config.toml
n_layer = 10
d_model = 384
n_experts = 32
activation = "swiglu"
router_score = "softmax"
balance_loss = 0.0104
vocab_size = 50257
norm = "rmsnorm"
tie_embeddings = true
beta1 = 0.95
beta2 = 0.99
seq_len = 1024
steps = 5209
dataset = "wikipedia_en"
Below are experts of layer 7 (counted from 0) of a mixture-of-experts language model. Rows are named router (the router's row for the expert) and show model dimensions 192-383. Each number is 128 + 32 x the weight over its row's rms, rounded and kept within 0 to 255. Numbers have three digits each.
After each expert's rows: "comes after" lists some tokens at least twice as common just before its tokens as in all text. This comes from a sample of Wikipedia text that the model never trained on. Tokens count by the router's weight.

# expert 7
router:131148150157147094145218140090103155076107065143142192127111139108128146173155127154093105124092017158187113082118123109134163158097150104106158092087109109098131159174133113085140126110123164149117086086163099122150134107145101176162138073116043153156069133094116185103149138149123138094183083091141164125121174103052146110094104165160120109170104128165153139140144126097124102118114102068166119177109096129157107139139124121171160161130203064122061102115175120120102146166101103134088142173112097155079187144103115103173168062100118175129086105097154114122098106107098147118
comes after: " of", " the", " in", " for", " with", " to"

# expert 2
router:158138073121132151093169146117137136100113123108170188145061069118124159046172136111113112084138139124159104059162096133138179136193088136130086133136160108152121158147103042113131129107138125069099122192069085073170096192110156129086164091127155158088157121103162157097156168097138149140149130064154105136151099111077163143166146163185124108147149092133128143118133142101116145142146129126148148161113089136167071122112140121122105186091146144105141159173162150113117117133095128123123136090159163134065132172137104190143123145169137106137076095137100144138122141107155085196
comes after: " was", " he", " to", " He", " and", " It"

# expert 26
router:130107103124149138183139094130103163106130094140092134092168132157094152170139098126111178131152088157143066141090130149149124063165161114121070170051152073168105137186167131146090145093104138118108074112139116106145132116111098096206102100105111066167103107130151189102148131092155147171159076116055147126185200089111122110149117191125186091151151152123140145070084132116102174097113145173146097103117143134139092182134142148168109086112122177112146136131151105161142169156148153117142115171130096140112119163120169092065063187078136202116145139115110113102159160172109143040
comes after: " a", " the", " an", " first", " National", " his"

# expert 3
router:162122106089150158135117185141209086105113145112146145085181160117113155148103115154143140152120194116144176158106129125169174148097106160160111096109148143074117122128149090127076143135155097157135150140143143119088131132172118075105140098136072121111122129104061102097160159101132148153144188110168131090133122094083074080171123131057132130074156150100127095141173134122177123105158148169128119120142138096160157141175158100146167187100124095127129139093161086144217128114128069105148163153121146094108149132122148138151132159180137125097103196129108171126143108070158114159
comes after: "\n", " =", ".", " de", " information", "s."

# expert 13
router:117141104139148104167217125088155179121109102086109159151152124113146195163137128177112141116113045148202083116128136131122148149134119145079090094117102080119124109165139105097151121136089139109110109060119071106149173099120067170183095099097054121136080128102089185094174119121142155093142062111103154098129172106043140136072101152168136127143148158146150148123120114091122181079120135103132121172106128152157100146125097138158175075140214081116102091141187137142137117165080131141131128165120065119127159189074126075153108102092162177117093117155087120115138103101084142116
comes after: " a", " of", " the", " and", " as", " is"

# expert 14
router:176130128139193123086164131103147090118125130161178156150114141127118095111120088160114131099092172172111121135140122084085141194084090124168084139200193165140126096144156124077145143118113132122118148103131152077154135204127168078160134132074077117159097091047089137087170091081145121122204101142071144121093136141124124146131088117112122154119094088128106157087080142131142143075135143166126157112156113111131130163151158077140165161152154060142098073136104150071130158135072167092101200175154130140087048114107158161101135153154171148117145165113134082121098101177124098161
comes after: "\n", " ==", "===", "==", " ===", ")"

# expert 10
router:127102107139142116126135141088143151149082114107154123058085145097143134123176133137123117174107165139147150148168153122126153201127088079153157188140134133190115138164131076048172145182141175102104100147182119154180113130148207153123137115122133183157182151113121127136160160108074111109161149157130131134117139138160145139163096142083068137117131162107088202134133136115174186137112101114146181134187132215127143103137142088093158142145159100116109093112120193161130104114091124112152152101097122127124099135114153180086201110112129184168025084105135118139149069131121059168
comes after: "\n", "-", "\"", ")", "\n ", " –"

# expert 5
router:132171172141097155108097090105138118145124118135153084061145113104105167202135069113100113085091202157147092160119193121187106121135128081119167152154149127146135122076126104092021100155119115115105162074143152070094128132125093150139090132121177126126110157119113134092146138168104111152165119139087174156138174158172152175157132183096121150168127093091070197136110086148112139139128077138118121141105112084154107159101164122105155144117153166139129178132113074178082143140121130106170212107149104125125138143109133172129121151082140125150144153060195127094131124149117100114
comes after: " |", "|", " New", "|---|---|---|---|---|", "|---|---|---|---|", " MF"

# expert 18
router:153146082118126159163078096130144188163083094121213075112170136158104089126161083081096143127072158159122136151106082134157151137124156076143075127097138098154160165124133118122073193125083135081123129153119123215120126194088136161160121127158115148109130100150155177121108183120069055115189170076189150149088140070091179110138157163124116128088178151079091101127156132108138114201128066103113131123167113125153099087182148099160144166104166133092155082057150135091070159179077146062138119161124124113127130172109125127116091163121079169053122088118140121187164132110122145147
comes after: " |", "|", " /", ":", " (18", " (1"

# expert 28
router:150144085147150134163144054140112135123140059127077165124194107119116144146127120162110179182173095134113063084105078157143081112134191140101075145114121104163134119195130136188108153108089127122138046124141116101128154131068089098150120127116100098148098143133145183122172143129148143167151105146094095145136144068107111134128076189149138104108160164082155090102071109130115197122116114195138102111155161152146064221136148163143119097119145170116124152130133130145128158157150177170139164134121133118133148132088136126119041189097115173073162138167067081100164115159121122057
comes after: " the", " a", " his", " The", "'s", " its"

# expert 29
router:128098123111126139147127090125137090129168149088117083124162139117083111187108118179135172127125109149119084096107115161135137133113146100118154074138150148162138177194127103235127151129086143116160126146122151206136123180080105059089189129200101101109052073202096119122107140186111072111121181127149143163144146098158135119150113130154162075074116193128176075162145151128162166139103086074107137205109182158151093180120099089127108164139148114150166151100115096117183151167109120134108134140156073088100107128134134100141103190134094134090141098125125127177166132136147138099
comes after: " the", " in", " a", "|", " from", " The"

# expert 9
router:119158134119120103146155076099125156133105086116114096162102166171110083126186144129082099129109181144091066089166082119102107103063149079136152143148144117142125118123127138084133140133137111141148107092122077143114138115119107090154074124144127151165098092109105103087206103133030196141101138149155155159111172094123123131071135183171157164122140065107060147073136126114090167142146061151107141157137167122151100146145132089128168183119119128051141142134130131124113156127104137181181156160084179141135161140135150137143101119113136180118133134137102119153162154122112130145
comes after: " |", "|", " Year", " Total", " United", " (born"

# expert 23
router:094132114107088182089151107095145153132107079115121109110075109125103125152145161110139130083144077153204090117172098057146119131089135129169144123115153124157135130118129112108114190156134158109112142175168119147136091127145201161095120113149173173160150146107117159121119141173085096121142100136114117135099133131137183164125146134128126139129104106072093140078115128095095129121154072074133099109083106153141111103130118095141194116118105109093057120080093135152142122161090136145143188070083115116160134114131096210085193098110118112152105159133158130121104127112150176151
comes after: "\n", " ", " on", " 2", " 1", " 3"